Below are experts of layer 4 (counted from 0) of a mixture-of-experts language model. Rows are named router (the router's row for the expert), down (a neuron's output weights, with its number) and show model dimensions 0-127. Each number is 50 + 12 x the weight over its row's rms, rounded and kept within 0 to 99.
Before each expert's rows: "raises" lists some tokens whose logits its average output raises strongly, later layers aside. This comes from a sample of Wikipedia text that the model never trained on.

# expert 56
raises: "ilt", "aces", "earch"
router:66 65 44 69 76 66 46 37 54 76 39 42 58 46 73 58 65 49 36 52 53 55 59 68 39 32 49 38 42 43 63 57 38 59 53 54 50 53 44 65 56 54 51 45 66 51 69 35 48 56 38 53 53 66 43 26 68 55 41 41 52 38 63 52 28 52 64 40 56 34 69 21 43 51 43 62 63 41 36 41 48 61 40 39 42 53 60 54 26 54 45 54 66 20 41 55 66 56 41 44 30 29 67 40 46 56 35 69 34 59 49 55 63 46 41 55 37 34 46 44 37 46 41 68 50 41 43 58
down0:42 64 46 55 38 41 55 41 58 53 46 32 31 39 44 49 77 51 50 34 46 90 47 56 53 57 43 50 53 45 69 53 34 57 38 52 39 24 39 34 62 39 48 50 45 58 25 60 41 46 53 52 56 47 69 56 62 35 57 54 66 37 56 30 81 54 45 63 60 61 44 50 47 64 60 42 53 51 71 38 53 45 20 38 52 61 57 49 33 44 41 52 40 58 57 69 48 70 50 66 48 51 33 34 44 60 59 64 48 52 20 53 36 52 59 62 65 55 52 27 69 49 40 43 60 50 48 37
down1:54 45 50 70 39 82 50 72 41 52 57 50 45 50 49 41 59 41 66 55 44 54 51 22 52 64 29 45 53 41 41 43 67 45 51 53 46 43 40 42 53 40 44 45 45 45 55 54 45 57 60 53 37 93 34 64 33 38 41 30 50 48 58 54 53 28 47 60 70 49 29 70 50 43 40 54 48 53 77 59 58 43 38 65 50 75 48 39 42 55 57 25 52 56 56 57 47 44 44 45 40 48 45 60 27 64 37 27 76 49 39 41 36 63 52 48 73 40 33 45 64 39 51 59 57 63 55 50
down2:57 64 44 43 50 49 71 53 23 30 47 49 72 39 56 60 55 44 60 66 61 50 62 41 40 46 55 71 49 49 34 53 21 55 56 62 55 47 53 22 60 60 38 43 59 44 60 30 58 25 60 46 24 58 34 55 40 54 71 57 47 66 48 48 47 48 55 44 61 49 61 62 48 48 47 42 48 58 60 51 58 35 67 37 28 46 61 48 33 62 44 57 60 53 41 42 34 50 36 38 54 54 60 47 41 57 36 33 66 34 45 56 53 42 42 15 43 52 53 43 38 66 64 60 46 75 76 66
down3:81 29 55 35 65 39 38 40 30 45 41 51 30 58 65 54 22 31 71 63 63 39 35 53 41 33 30 56 52 54 44 73 36 51 52 59 63 52 57 39 59 62 49 37 55 46 88 47 72 56 45 40 75 55 45 58 41 46 42 53 63 59 38 42 50 54 45 53 46 47 67 33 50 51 51 31 46 46 40 56 60 46 60 55 41 52 70 32 44 59 43 43 59 62 50 46 67 66 32 25 63 36 54 56 65 38 55 39 48 37 50 33 59 56 59 63 57 48 48 56 44 52 68 33 42 61 53 50
down4:32 65 84 45 57 60 44 46 44 52 65 46 63 45 63 60 57 62 49 57 45 41 29 45 45 34 48 79 54 54 50 52 53 51 53 47 31 64 50 53 49 56 33 54 24 26 37 57 53 49 20 62 67 44 66 53 54 51 34 48 51 41 34 45 51 51 44 62 31 55 67 57 45 40 36 53 63 53 61 49 62 51 53 43 46 59 40 45 42 21 60 54 42 44 60 40 57 76 56 79 33 47 64 44 27 60 49 53 69 50 53 55 42 37 30 60 55 42 49 59 79 61 47 57 64 37 37 42
down5:51 63 55 71 64 69 40 33 23 37 62 58 36 55 46 63 52 46 51 45 36 50 65 39 80 56 31 51 56 53 42 48 43 52 45 28 42 38 37 40 64 59 30 54 49 47 44 74 54 53 43 43 37 41 56 56 42 54 54 42 49 32 31 79 65 65 48 70 68 53 27 40 53 57 77 49 51 51 38 52 42 31 43 51 49 49 59 49 49 46 43 52 70 38 50 73 45 67 51 40 59 67 46 49 54 65 84 62 58 66 29 50 59 50 39 42 41 48 49 43 57 44 23 44 47 53 44 47
down6:54 54 50 51 46 40 41 70 63 43 56 61 45 58 49 72 51 36 54 36 52 51 64 51 67 49 43 66 54 37 30 50 83 37 52 30 82 56 63 56 53 48 68 48 40 72 71 51 36 27 35 49 56 46 50 42 50 46 60 61 57 42 33 35 35 47 58 41 66 23 60 41 59 78 53 49 39 33 55 42 65 71 67 43 44 48 25 39 51 56 60 57 34 39 48 41 68 56 69 46 51 55 64 49 63 46 42 36 32 55 50 41 66 55 41 46 36 41 49 52 55 38 25 62 55 53 43 45
down7:31 50 48 47 65 57 65 45 63 55 57 45 32 36 41 62 40 32 59 50 51 36 45 43 45 78 58 31 49 50 46 38 26 56 49 56 46 39 54 68 61 51 29 44 42 55 61 49 55 57 54 65 65 47 71 54 56 53 52 70 55 40 56 63 34 41 76 42 48 28 53 72 48 50 54 41 53 44 60 66 30 35 44 25 61 63 25 50 42 58 42 43 49 62 57 59 34 41 44 57 55 42 25 33 38 38 31 43 50 53 54 52 42 44 60 63 61 45 46 46 55 34 67 61 88 41 64 65
down8:57 49 69 54 37 48 27 41 58 73 49 61 37 59 61 54 38 42 35 56 53 62 32 47 28 59 45 28 34 44 61 64 53 60 55 44 54 34 48 37 63 32 37 57 25 69 73 49 63 57 41 55 36 58 38 67 54 44 25 51 56 51 35 38 52 46 43 59 52 47 57 39 63 45 69 66 61 40 47 60 67 46 44 37 34 89 46 22 43 40 43 46 46 58 38 25 72 62 55 53 38 61 58 53 57 60 56 61 58 52 41 43 47 41 48 66 51 57 43 58 46 53 52 71 60 35 41 53
down9:48 62 51 55 34 50 67 48 50 49 69 65 33 45 60 57 39 73 55 44 59 42 41 60 71 57 52 47 38 45 50 51 61 38 20 44 78 49 41 68 60 50 53 41 53 61 55 64 49 40 38 46 59 52 46 52 53 26 29 37 63 47 58 59 61 50 48 35 39 45 52 63 49 59 53 35 41 51 58 55 56 43 58 51 44 43 69 81 61 34 78 26 41 45 48 45 56 34 50 53 33 40 53 35 69 59 43 71 59 53 31 25 68 53 40 68 54 49 60 41 51 12 54 55 49 49 36 48
down10:38 37 79 44 50 66 60 53 42 51 53 68 66 39 40 44 54 48 48 49 27 45 60 55 56 63 63 34 56 37 36 41 52 60 61 42 63 46 57 60 53 34 52 84 37 27 51 57 75 47 64 51 80 44 60 49 64 55 41 72 40 40 34 51 70 36 62 46 34 51 54 35 60 44 48 69 43 50 62 36 57 46 37 50 57 38 52 44 64 59 47 58 45 66 51 46 35 71 72 54 46 51 25 43 51 17 55 46 38 68 50 40 43 39 59 42 35 52 37 48 42 36 58 56 34 53 47 39
down11:42 56 49 68 48 54 65 62 46 43 47 65 46 65 46 54 77 46 45 44 40 39 53 45 39 47 46 58 53 31 55 56 45 43 59 51 82 80 44 50 57 41 50 27 57 40 62 42 53 42 49 62 53 44 43 52 36 57 53 81 42 52 45 44 59 53 50 40 59 78 50 47 60 54 52 57 37 47 53 47 25 46 17 31 54 64 42 54 50 55 47 32 53 53 31 48 45 34 49 67 52 36 66 42 67 48 24 43 32 51 53 61 56 55 79 75 46 56 32 66 33 41 41 25 59 50 45 37
down12:33 57 61 58 45 48 44 54 49 49 61 36 40 39 53 60 25 59 43 32 69 44 58 67 39 69 58 56 72 41 19 33 31 54 40 66 46 77 62 46 45 40 52 40 52 60 62 50 56 46 46 35 65 50 39 43 51 49 68 58 58 54 72 69 55 47 40 72 52 35 75 36 59 45 62 45 28 35 54 61 57 43 64 40 50 47 43 63 50 48 64 54 50 48 39 41 52 47 51 59 52 62 27 62 64 58 26 46 67 44 66 63 46 30 57 54 45 50 52 57 29 47 28 42 24 47 40 41

# expert 63
raises: "bum", " album", "ries", "ton"
router:63 58 51 50 59 55 47 43 59 63 59 50 56 43 69 59 55 47 29 84 46 60 39 43 51 39 51 42 40 37 48 48 33 61 56 60 41 54 65 65 29 53 47 57 50 59 62 47 54 65 50 40 62 53 36 43 65 70 43 44 43 34 69 57 52 55 65 51 33 44 60 42 49 40 38 70 53 31 34 57 67 56 45 38 50 59 41 59 50 69 26 52 70 50 31 67 54 39 36 42 46 27 66 40 56 55 45 42 15 61 38 73 65 43 39 36 47 43 44 41 31 28 42 66 46 37 71 59
down0:67 66 77 63 57 46 57 42 50 54 73 62 45 54 50 40 58 65 67 49 44 38 46 56 52 47 69 56 42 55 62 41 49 66 59 38 60 31 45 38 47 41 40 57 59 39 31 60 24 31 40 29 29 40 65 40 44 66 53 40 50 63 33 39 59 24 49 65 35 43 47 56 42 44 53 63 51 55 29 51 54 64 52 23 54 73 57 49 66 55 43 57 66 50 46 41 36 49 38 47 64 44 57 50 58 57 72 54 26 47 60 61 45 39 32 55 52 47 37 62 55 56 41 50 69 52 14 45
down1:54 54 44 24 52 51 54 58 32 46 43 50 49 57 46 25 50 63 48 59 54 34 52 35 52 38 45 58 47 48 52 45 35 56 57 55 52 50 65 50 49 48 35 31 57 51 64 48 51 64 57 65 41 37 66 65 35 61 72 55 73 35 30 50 43 65 62 49 46 53 43 54 55 54 36 61 57 58 44 31 49 43 43 70 33 56 31 61 46 46 37 69 52 48 57 65 53 50 30 74 32 48 34 48 42 45 40 32 53 61 33 37 58 31 57 52 44 67 91 55 54 51 84 68 48 60 56 25
down2:57 55 39 52 62 32 46 56 60 52 55 57 45 39 26 56 45 68 59 51 46 64 65 44 47 65 40 51 32 35 52 63 38 22 44 66 34 69 52 53 40 77 21 58 52 35 58 33 43 59 55 43 72 48 25 61 46 19 69 51 74 56 51 41 59 56 56 51 35 65 45 54 58 51 60 67 45 33 37 30 83 53 68 48 61 50 42 49 52 45 65 40 37 53 49 41 38 39 39 70 55 60 48 48 36 53 38 49 47 43 48 52 49 69 55 52 48 42 65 71 48 34 58 42 41 52 55 47
down3:43 37 49 59 57 82 43 58 50 60 79 47 68 36 79 36 40 40 70 36 26 33 37 36 49 53 49 60 71 50 33 61 59 43 61 13 61 65 50 58 31 59 56 46 32 55 51 42 51 60 65 44 36 64 41 33 56 81 55 46 49 54 38 39 43 48 63 58 41 41 32 52 63 55 42 49 60 56 49 30 59 45 59 44 53 49 52 52 51 67 37 35 55 52 47 48 53 48 50 53 46 63 59 53 56 63 31 46 49 23 34 42 49 55 50 61 46 50 33 36 50 47 51 37 49 74 56 65
down4:24 39 71 67 46 47 71 60 48 48 76 71 34 75 50 54 47 67 38 58 48 40 46 31 45 45 55 60 40 27 58 41 54 63 56 38 43 37 39 22 53 51 54 58 58 32 46 46 64 75 52 58 60 63 43 46 73 60 24 47 53 47 48 50 48 33 71 45 74 60 42 42 49 39 43 46 63 53 58 51 49 53 58 53 39 48 36 39 34 37 66 50 68 50 65 60 72 48 49 57 49 39 46 50 41 51 73 27 59 53 58 37 68 48 53 56 34 46 31 49 46 56 46 40 41 62 44 32
down5:59 58 60 46 37 56 59 49 47 44 50 63 66 64 40 51 47 54 31 53 43 61 54 53 55 56 51 36 56 36 42 43 64 58 48 52 50 34 64 22 50 54 50 71 55 37 49 40 56 60 48 51 57 79 43 33 47 44 52 70 39 65 55 72 49 53 34 59 74 30 50 43 37 28 45 39 45 65 42 34 51 57 39 39 87 25 61 56 41 31 49 47 36 51 66 43 60 29 50 54 63 49 69 40 59 48 69 48 31 71 65 49 59 50 56 42 67 30 59 38 52 20 35 52 54 50 51 51
down6:41 49 44 58 56 40 48 64 43 47 39 59 36 37 30 45 75 37 48 30 58 36 54 39 51 40 33 42 57 65 66 61 53 33 50 76 26 67 62 21 36 58 70 38 32 74 36 52 68 28 38 52 55 48 43 49 25 46 64 44 69 51 43 37 68 44 67 51 44 44 63 69 43 40 41 61 49 45 59 63 54 76 45 55 69 55 57 52 41 59 44 59 51 30 69 51 55 38 38 49 51 60 36 62 45 32 49 45 57 71 64 49 55 57 46 49 68 62 51 52 47 45 58 33 60 41 53 50
down7:67 80 51 37 50 35 57 50 40 42 41 56 45 61 11 57 41 56 28 56 64 48 65 36 58 52 28 51 79 53 76 43 43 47 40 60 45 59 44 32 31 54 50 61 68 42 62 25 50 50 58 59 48 48 26 63 46 63 59 48 49 47 39 51 47 56 44 42 55 41 55 48 72 55 56 44 60 46 62 46 41 36 63 50 78 61 43 53 47 33 46 74 45 42 44 51 35 41 48 36 52 59 50 56 60 33 56 49 54 51 39 76 40 46 52 35 71 66 41 39 54 46 34 52 72 34 53 50
down8:42 59 64 42 35 70 52 62 52 46 38 54 54 65 57 34 67 29 17 60 44 59 74 46 53 70 54 38 67 43 50 59 39 72 62 33 45 65 45 58 39 49 48 50 47 53 46 27 54 40 35 50 71 52 59 28 39 67 43 55 47 65 37 45 41 40 60 67 60 44 36 61 56 43 29 46 37 54 69 35 51 49 33 48 46 59 35 39 34 44 57 52 38 60 59 30 47 49 68 49 37 72 69 38 51 46 63 64 45 60 61 38 45 37 35 65 43 35 57 73 39 45 62 46 50 65 57 44
down9:63 51 41 37 42 62 58 52 41 48 51 66 53 46 40 59 50 30 45 43 71 29 56 68 63 48 40 52 66 28 51 31 38 72 27 45 61 44 52 46 56 59 58 45 60 31 39 33 56 53 31 64 47 62 60 21 48 69 55 49 44 41 43 24 44 75 62 33 77 39 48 47 54 54 67 36 60 51 63 55 39 56 50 51 54 60 21 44 24 47 55 65 60 39 59 58 47 51 68 51 72 56 45 54 53 37 53 42 51 45 46 39 78 51 46 54 27 46 61 53 49 61 44 62 44 62 62 41
down10:55 35 53 59 48 33 50 49 81 52 74 35 44 66 58 46 45 29 44 73 59 80 45 55 39 49 28 67 46 40 28 71 60 48 50 43 42 31 62 38 43 64 48 50 42 67 45 60 30 50 53 50 40 50 67 45 56 59 52 72 49 70 44 55 58 56 27 69 42 43 68 53 30 44 46 49 34 28 45 31 62 40 55 55 56 63 47 66 45 50 76 51 37 45 55 56 41 61 59 39 38 43 58 43 39 35 46 48 46 53 54 65 64 67 50 31 43 52 43 32 40 70 61 49 40 54 44 54
down11:54 47 47 81 37 61 43 50 49 46 45 59 54 63 43 43 47 60 61 66 27 66 60 40 46 42 61 53 64 30 58 32 45 51 60 55 63 48 63 82 57 42 56 40 65 43 24 53 47 57 86 54 46 55 52 29 44 24 49 55 58 46 45 43 35 54 41 47 43 51 65 56 58 59 50 45 55 24 70 54 74 63 57 47 41 47 71 39 35 56 48 44 58 56 35 45 57 65 63 66 38 55 45 46 52 33 31 69 48 45 56 42 51 40 46 38 50 40 56 30 52 26 47 38 30 46 29 59
down12:42 54 69 50 62 63 67 36 45 38 40 33 46 56 59 22 24 37 72 51 54 49 45 61 65 33 64 56 43 50 45 53 36 62 47 41 44 32 48 33 77 52 29 56 42 43 62 43 39 56 81 67 69 53 49 51 51 48 53 40 57 66 54 50 38 54 58 45 45 34 57 36 60 34 66 57 57 51 46 51 43 53 39 59 33 33 40 50 33 45 40 74 28 57 34 47 30 54 47 64 48 60 46 62 56 68 57 51 57 64 55 50 55 58 52 50 24 71 26 64 57 48 44 43 56 71 35 47

# expert 52
raises: "ney", "illion", "ician", "dom"
router:84 60 44 49 61 49 51 37 48 64 52 46 48 43 53 66 53 56 53 60 39 50 75 61 14 25 62 51 59 32 50 57 55 62 65 58 46 52 52 64 34 86 64 37 52 55 48 55 61 55 54 53 57 55 49 34 63 58 40 34 40 22 52 46 49 55 64 47 36 36 42 46 44 42 38 53 45 52 53 42 58 68 38 48 48 61 44 52 43 72 53 57 55 34 45 60 82 26 40 47 36 34 45 41 59 57 48 39 40 63 52 59 48 43 35 49 41 58 46 48 32 42 25 76 53 35 55 48
down0:41 35 60 52 52 46 43 37 53 61 34 49 45 49 48 56 48 62 56 54 52 50 51 59 55 49 27 45 74 47 39 43 43 34 75 45 34 36 59 55 59 53 60 65 55 63 42 34 39 49 32 62 76 79 55 26 40 60 54 49 79 43 55 45 57 48 74 45 59 52 47 67 38 47 57 46 49 70 44 54 46 53 49 34 31 51 43 28 50 33 53 45 60 42 53 92 51 50 47 35 47 62 46 58 36 49 59 65 38 48 50 62 36 20 49 53 34 48 66 54 53 55 53 25 40 39 70 59
down1:38 60 31 50 39 61 59 32 37 53 39 22 65 49 68 52 49 43 59 35 60 66 57 38 55 51 40 34 45 66 62 54 61 39 56 72 47 51 41 62 39 67 62 59 43 57 70 58 54 48 33 59 53 32 54 55 50 30 38 59 75 37 48 60 50 26 56 46 56 43 59 54 44 85 43 51 45 51 47 47 58 54 63 59 35 62 48 49 36 43 23 47 32 61 51 51 17 70 38 51 69 49 39 46 64 50 45 40 59 44 36 51 55 47 58 60 51 55 50 40 36 51 77 35 69 42 27 46
down2:40 29 55 41 59 36 61 38 45 52 50 68 52 65 51 55 48 47 43 52 49 30 47 62 55 59 38 38 48 59 78 60 45 79 42 53 46 49 71 53 72 43 45 39 60 56 44 58 66 45 54 68 59 67 30 44 48 74 19 72 57 59 56 47 51 42 60 48 63 58 59 40 63 42 64 46 58 39 25 31 44 38 38 40 43 59 41 50 51 74 44 44 35 55 43 40 35 33 32 50 68 49 55 51 59 54 45 54 54 47 51 41 58 42 43 52 62 39 42 24 82 35 42 48 40 67 29 50
down3:32 44 60 47 36 60 51 63 15 47 41 51 58 38 48 66 56 46 50 48 52 41 58 68 52 55 49 51 47 52 68 55 25 52 48 50 31 60 53 51 43 54 52 38 17 66 61 58 62 57 50 54 32 64 53 43 67 30 61 57 50 62 34 48 15 41 39 61 44 57 35 40 38 35 41 60 52 31 49 66 51 48 58 37 53 53 59 52 59 48 52 51 39 34 59 49 51 70 47 57 40 46 38 46 43 49 57 49 65 79 33 65 72 38 31 58 61 58 45 35 43 62 84 41 71 49 50 57
down4:35 38 38 52 38 57 58 51 45 57 55 53 54 60 47 27 70 62 50 48 42 54 49 57 56 48 54 49 58 40 40 53 59 67 51 27 33 36 44 72 33 57 35 41 55 21 67 45 40 49 53 43 42 49 46 68 71 24 59 53 58 53 66 58 58 46 67 21 48 58 40 54 42 47 43 76 50 27 52 50 54 53 51 84 46 47 80 50 58 43 65 51 39 32 26 39 44 43 54 38 30 64 47 65 46 60 43 47 43 60 32 60 33 60 47 60 54 45 47 68 56 48 69 43 66 42 62 53
down5:47 21 41 30 54 41 57 57 59 34 47 48 48 77 43 43 63 51 27 60 50 42 43 38 42 73 59 64 38 56 69 62 70 64 46 43 45 62 50 34 56 36 39 43 75 60 49 39 47 58 51 61 51 42 58 63 40 41 69 64 31 54 29 51 47 48 53 70 43 35 57 47 54 41 28 54 41 37 63 41 67 36 52 47 44 47 61 50 57 72 60 56 20 56 70 34 48 48 53 57 55 53 53 66 42 57 54 55 50 41 71 46 50 68 39 49 62 53 68 44 59 38 42 46 36 42 60 15
down6:49 42 41 57 37 53 36 54 29 56 47 54 51 25 44 44 70 50 33 63 65 50 50 42 51 72 47 50 63 57 41 52 35 60 42 63 58 45 47 53 45 33 37 42 54 65 41 30 40 58 37 56 42 61 33 40 31 37 55 44 48 43 57 44 54 58 56 43 42 59 66 72 21 72 27 48 31 49 76 49 44 36 46 56 76 65 42 41 53 64 51 54 34 44 60 54 66 48 77 55 49 64 48 44 31 58 65 50 38 38 58 43 65 81 52 57 40 51 52 62 44 58 52 65 66 71 36 33
down7:41 65 57 65 58 55 48 58 44 42 60 50 43 61 42 57 65 55 57 62 55 54 43 48 50 57 37 47 28 25 42 55 57 40 56 53 31 45 54 35 70 55 34 76 56 58 39 38 58 59 56 47 33 41 63 55 37 43 59 59 63 28 31 36 57 58 56 70 63 64 32 38 42 48 68 40 86 59 64 46 30 49 52 54 63 60 63 57 25 50 50 31 52 60 32 78 62 53 49 59 35 42 54 43 47 68 53 44 66 36 40 52 40 37 65 62 42 48 62 26 54 34 41 32 43 40 41 46
down8:09 57 44 68 56 68 53 50 28 43 46 54 73 52 48 57 46 66 59 69 41 26 46 55 47 42 53 68 61 54 60 47 54 53 48 60 36 39 62 50 56 19 53 61 64 45 44 48 50 58 54 52 70 46 39 52 66 50 32 43 39 63 55 48 64 45 35 67 34 50 59 63 54 45 64 29 53 64 43 45 59 48 54 68 65 67 41 54 52 49 60 58 38 52 23 37 41 42 52 55 19 43 52 50 47 55 68 46 38 62 37 31 57 44 52 57 34 61 22 38 50 35 50 33 58 63 50 65
down9:76 42 75 60 78 13 38 53 63 40 49 48 49 54 38 48 64 64 46 51 33 62 49 51 62 46 48 54 28 52 54 23 48 46 51 51 51 58 61 67 46 26 65 27 52 45 42 35 35 53 33 41 54 45 39 57 50 54 35 44 24 38 47 59 30 34 49 45 48 43 40 51 48 58 52 59 24 46 65 56 59 54 49 43 45 46 61 33 62 44 45 51 60 43 49 56 34 61 53 54 49 43 61 43 40 55 52 64 39 58 69 50 46 88 77 66 49 56 51 55 58 55 72 54 45 63 51 42
down10:53 33 35 47 36 57 58 49 53 59 54 57 41 39 29 60 38 25 56 47 90 64 56 64 17 64 51 61 30 30 39 50 54 43 66 46 65 59 38 49 52 61 45 36 35 44 76 44 60 41 63 39 34 40 54 55 33 37 45 46 72 47 43 68 38 31 44 47 54 38 39 49 37 61 56 59 63 51 46 74 59 47 47 43 59 36 46 41 51 50 43 43 48 49 51 70 32 50 42 62 67 57 62 60 59 34 41 62 43 40 50 47 73 50 73 42 70 49 48 60 61 56 59 44 40 66 48 56
down11:40 42 59 57 63 38 53 51 57 59 61 25 51 41 39 69 47 22 56 29 48 68 69 64 61 46 50 70 27 53 58 53 51 42 75 43 37 46 76 17 52 54 47 54 52 50 47 43 46 71 42 50 57 55 46 41 52 55 47 64 61 62 65 63 59 53 66 38 43 19 40 56 32 45 61 55 46 44 49 58 51 46 69 47 44 53 48 56 37 53 67 64 47 46 33 55 51 51 47 51 71 75 34 58 52 60 36 37 22 33 63 62 52 49 37 36 27 61 51 52 59 49 47 52 42 63 43 30
down12:38 48 58 38 42 54 47 43 45 45 36 57 53 53 52 56 71 26 55 64 46 54 51 66 45 57 63 50 54 36 40 46 65 40 63 46 57 35 81 46 60 63 48 33 55 46 53 71 81 63 77 40 62 39 65 43 51 52 51 45 76 50 55 36 41 51 47 80 35 38 22 22 63 51 34 62 49 50 60 56 65 60 58 49 42 42 37 38 54 61 40 56 22 52 61 37 46 32 35 62 32 51 45 71 32 53 57 60 51 44 49 49 44 58 57 43 53 39 51 38 51 39 41 45 67 35 36 58

# expert 32
raises: "ices", " children", "ice", "ark", "ries"
router:64 58 21 43 52 59 48 33 45 66 48 53 47 42 55 69 54 48 31 74 54 33 53 44 51 36 50 42 50 43 47 49 52 70 48 80 55 51 56 68 42 63 60 47 51 48 67 42 71 61 42 48 67 61 32 36 63 76 46 41 34 51 70 45 50 68 53 56 39 59 57 40 46 63 31 61 43 45 34 50 60 58 39 41 48 60 37 54 41 74 25 57 73 44 51 69 56 26 39 41 28 51 62 46 56 45 51 66 41 54 51 66 67 37 33 51 41 38 44 49 60 36 42 61 38 37 72 55
down0:56 62 42 60 49 49 33 58 46 53 64 33 58 38 57 58 56 54 49 33 41 49 56 67 34 74 38 39 68 35 45 49 49 48 48 44 46 49 36 66 32 59 47 51 39 51 46 45 61 34 70 50 40 43 71 48 22 46 42 47 52 50 56 35 45 55 86 68 67 59 52 51 31 59 56 63 56 21 69 75 47 35 48 31 77 66 35 30 59 40 62 43 60 37 58 72 62 55 49 32 63 50 48 52 56 40 52 37 61 37 52 64 47 48 40 49 42 46 61 53 58 70 42 42 39 33 38 57
down1:45 40 52 48 54 49 46 53 48 55 40 43 63 51 42 66 67 58 56 40 60 41 41 64 62 45 52 35 47 45 28 55 42 38 60 36 53 53 31 34 31 46 46 55 67 48 58 60 51 55 54 58 51 59 46 52 75 46 64 53 48 72 61 28 32 64 20 62 45 27 51 61 49 42 69 49 69 64 40 63 39 47 51 59 64 65 58 54 59 66 57 19 58 55 29 59 51 56 39 40 76 45 51 55 76 38 29 44 53 33 50 61 42 34 37 55 37 72 33 40 62 59 46 52 30 35 42 61
down2:40 46 76 54 52 41 38 63 57 60 50 63 54 39 56 41 51 52 41 42 35 60 31 45 46 53 60 63 46 40 55 35 47 55 52 38 39 44 52 43 45 22 51 47 50 45 52 47 69 51 45 38 49 64 33 70 51 32 25 43 64 23 72 40 31 49 71 45 43 71 67 57 42 61 44 66 47 44 57 64 68 44 42 55 54 76 66 30 68 56 38 61 59 49 58 50 44 56 44 51 70 31 48 49 34 64 68 25 36 35 71 40 45 52 54 57 36 77 39 66 51 38 56 49 56 44 51 60
down3:51 23 56 66 46 57 46 46 57 57 51 47 54 59 34 80 58 35 49 40 36 59 46 67 59 54 33 39 70 42 53 68 35 62 55 20 62 57 22 55 24 43 52 49 35 41 46 57 42 40 54 51 56 55 52 42 76 68 57 68 35 60 14 56 50 55 52 47 61 53 49 50 48 40 72 50 66 40 65 46 30 68 50 49 39 55 43 67 48 38 49 40 73 28 56 74 54 57 48 39 52 47 48 58 36 52 41 57 50 34 51 53 43 55 33 58 48 52 23 51 36 54 48 54 63 52 41 59
down4:43 77 68 62 45 29 21 42 33 54 26 51 28 55 33 48 43 42 52 48 52 58 49 57 51 39 42 35 48 60 77 46 47 49 51 55 49 45 37 28 32 63 62 50 55 67 63 40 42 45 37 44 53 42 42 37 58 14 39 49 51 65 53 57 47 72 44 68 41 36 57 68 55 39 57 69 68 63 55 47 64 38 56 62 45 47 46 43 71 41 49 40 52 24 48 63 49 70 52 39 49 48 43 58 50 45 51 43 70 52 77 63 67 47 57 26 56 47 41 62 49 42 46 54 52 53 65 40
down5:46 47 36 61 44 43 44 31 51 19 53 52 59 46 34 49 42 61 61 64 49 58 43 54 44 46 47 35 38 72 52 58 54 54 56 47 40 37 80 65 70 47 35 50 42 46 30 50 68 54 42 50 64 73 61 58 43 51 22 63 42 70 65 48 67 48 43 63 70 43 54 40 47 63 54 25 42 37 56 54 40 41 65 53 54 62 47 45 57 68 43 53 46 41 65 51 48 64 43 42 54 28 62 57 48 40 37 21 54 69 43 38 74 54 45 52 58 34 59 59 55 38 34 22 29 57 47 48
down6:27 53 35 55 58 40 67 55 50 60 43 61 54 49 50 45 63 44 41 44 42 42 51 55 57 46 57 58 29 33 32 26 62 61 63 49 73 55 46 55 51 49 51 54 40 36 38 46 44 49 46 43 27 37 42 41 48 23 66 77 46 57 63 46 52 32 52 67 68 77 50 68 62 53 32 61 47 52 36 76 51 54 68 49 22 47 61 45 74 61 51 29 55 61 37 59 53 63 65 63 68 50 45 43 53 64 56 40 36 64 60 55 39 50 49 58 56 31 37 56 44 42 61 33 47 74 42 39
down7:54 58 65 50 43 55 67 30 58 49 51 43 39 61 41 52 53 70 23 56 37 43 50 43 51 55 75 48 35 60 49 41 45 20 53 66 47 31 48 49 57 46 55 60 49 37 59 31 45 51 49 56 40 37 26 55 59 63 49 54 46 39 51 45 73 50 38 61 49 47 38 60 59 51 54 56 49 57 57 49 32 39 65 37 56 33 54 63 52 46 08 54 46 12 52 40 37 71 52 61 52 50 37 63 66 52 60 40 33 70 56 50 47 56 46 61 56 71 46 39 36 58 73 69 59 48 54 66
down8:53 44 41 57 65 66 41 33 37 37 53 79 43 33 59 51 42 66 65 56 66 44 57 33 54 54 37 61 42 45 48 47 49 37 38 51 52 48 32 28 52 37 47 63 45 52 74 44 52 52 62 41 50 61 37 69 68 29 49 42 40 69 61 62 29 39 61 62 58 45 46 48 46 58 61 68 42 73 50 50 47 47 42 31 48 59 48 68 39 43 18 31 57 53 37 45 21 48 34 55 60 44 53 48 75 62 42 41 52 39 63 68 57 68 50 53 48 62 39 42 42 36 57 63 77 57 54 55
down9:60 54 59 53 61 29 51 40 58 39 51 47 38 40 72 35 33 47 72 57 59 51 49 36 43 57 36 46 41 59 57 76 46 65 46 63 58 35 37 45 34 34 49 27 40 53 40 52 54 49 57 69 50 64 84 46 43 54 31 47 47 33 16 55 62 36 52 59 40 56 59 48 51 58 74 52 48 44 36 38 47 62 44 43 42 56 65 69 60 69 42 57 68 69 36 58 57 57 60 35 52 60 56 32 68 38 58 51 58 59 47 61 54 53 68 43 41 43 50 33 52 27 54 50 45 62 23 35
down10:76 55 28 45 73 74 31 78 56 68 42 34 61 53 62 33 35 52 46 51 43 51 67 61 31 54 73 63 74 46 39 48 45 29 48 60 49 51 46 60 30 41 56 43 58 38 44 49 35 76 33 47 52 38 50 32 59 48 56 66 47 41 38 46 55 62 42 63 27 60 44 52 54 56 43 43 55 51 54 39 60 48 49 82 60 24 59 49 47 61 48 52 48 63 49 59 46 62 55 57 61 52 39 54 38 48 36 33 29 39 39 44 28 56 54 39 63 59 43 47 42 45 46 42 52 44 68 68
down11:35 62 62 54 41 37 78 40 68 42 61 40 28 70 53 55 44 39 53 68 46 42 48 45 54 53 51 50 36 32 40 46 58 58 37 54 45 59 60 55 38 42 59 45 53 69 80 58 50 37 26 52 62 38 46 64 63 58 66 63 45 28 48 55 39 75 37 33 53 46 41 69 42 53 25 39 47 51 37 32 52 45 72 41 34 42 49 49 56 55 68 48 48 44 30 42 43 41 35 70 58 72 53 71 42 54 48 50 48 39 35 58 63 48 60 68 56 61 74 61 39 48 49 63 42 40 42 33
down12:43 59 55 47 44 40 65 70 58 54 49 40 59 57 53 48 15 50 33 60 46 20 54 53 53 57 49 57 53 76 40 53 40 50 54 44 42 65 40 38 48 31 51 54 52 31 61 61 57 43 68 60 64 67 50 47 33 56 36 56 44 42 43 64 44 47 57 78 33 56 68 46 52 42 53 31 56 39 42 57 48 71 30 63 61 52 55 38 58 39 40 71 56 37 58 61 36 53 35 54 61 47 69 07 28 47 36 45 28 63 48 46 59 52 50 38 54 55 58 52 71 46 64 60 58 43 46 43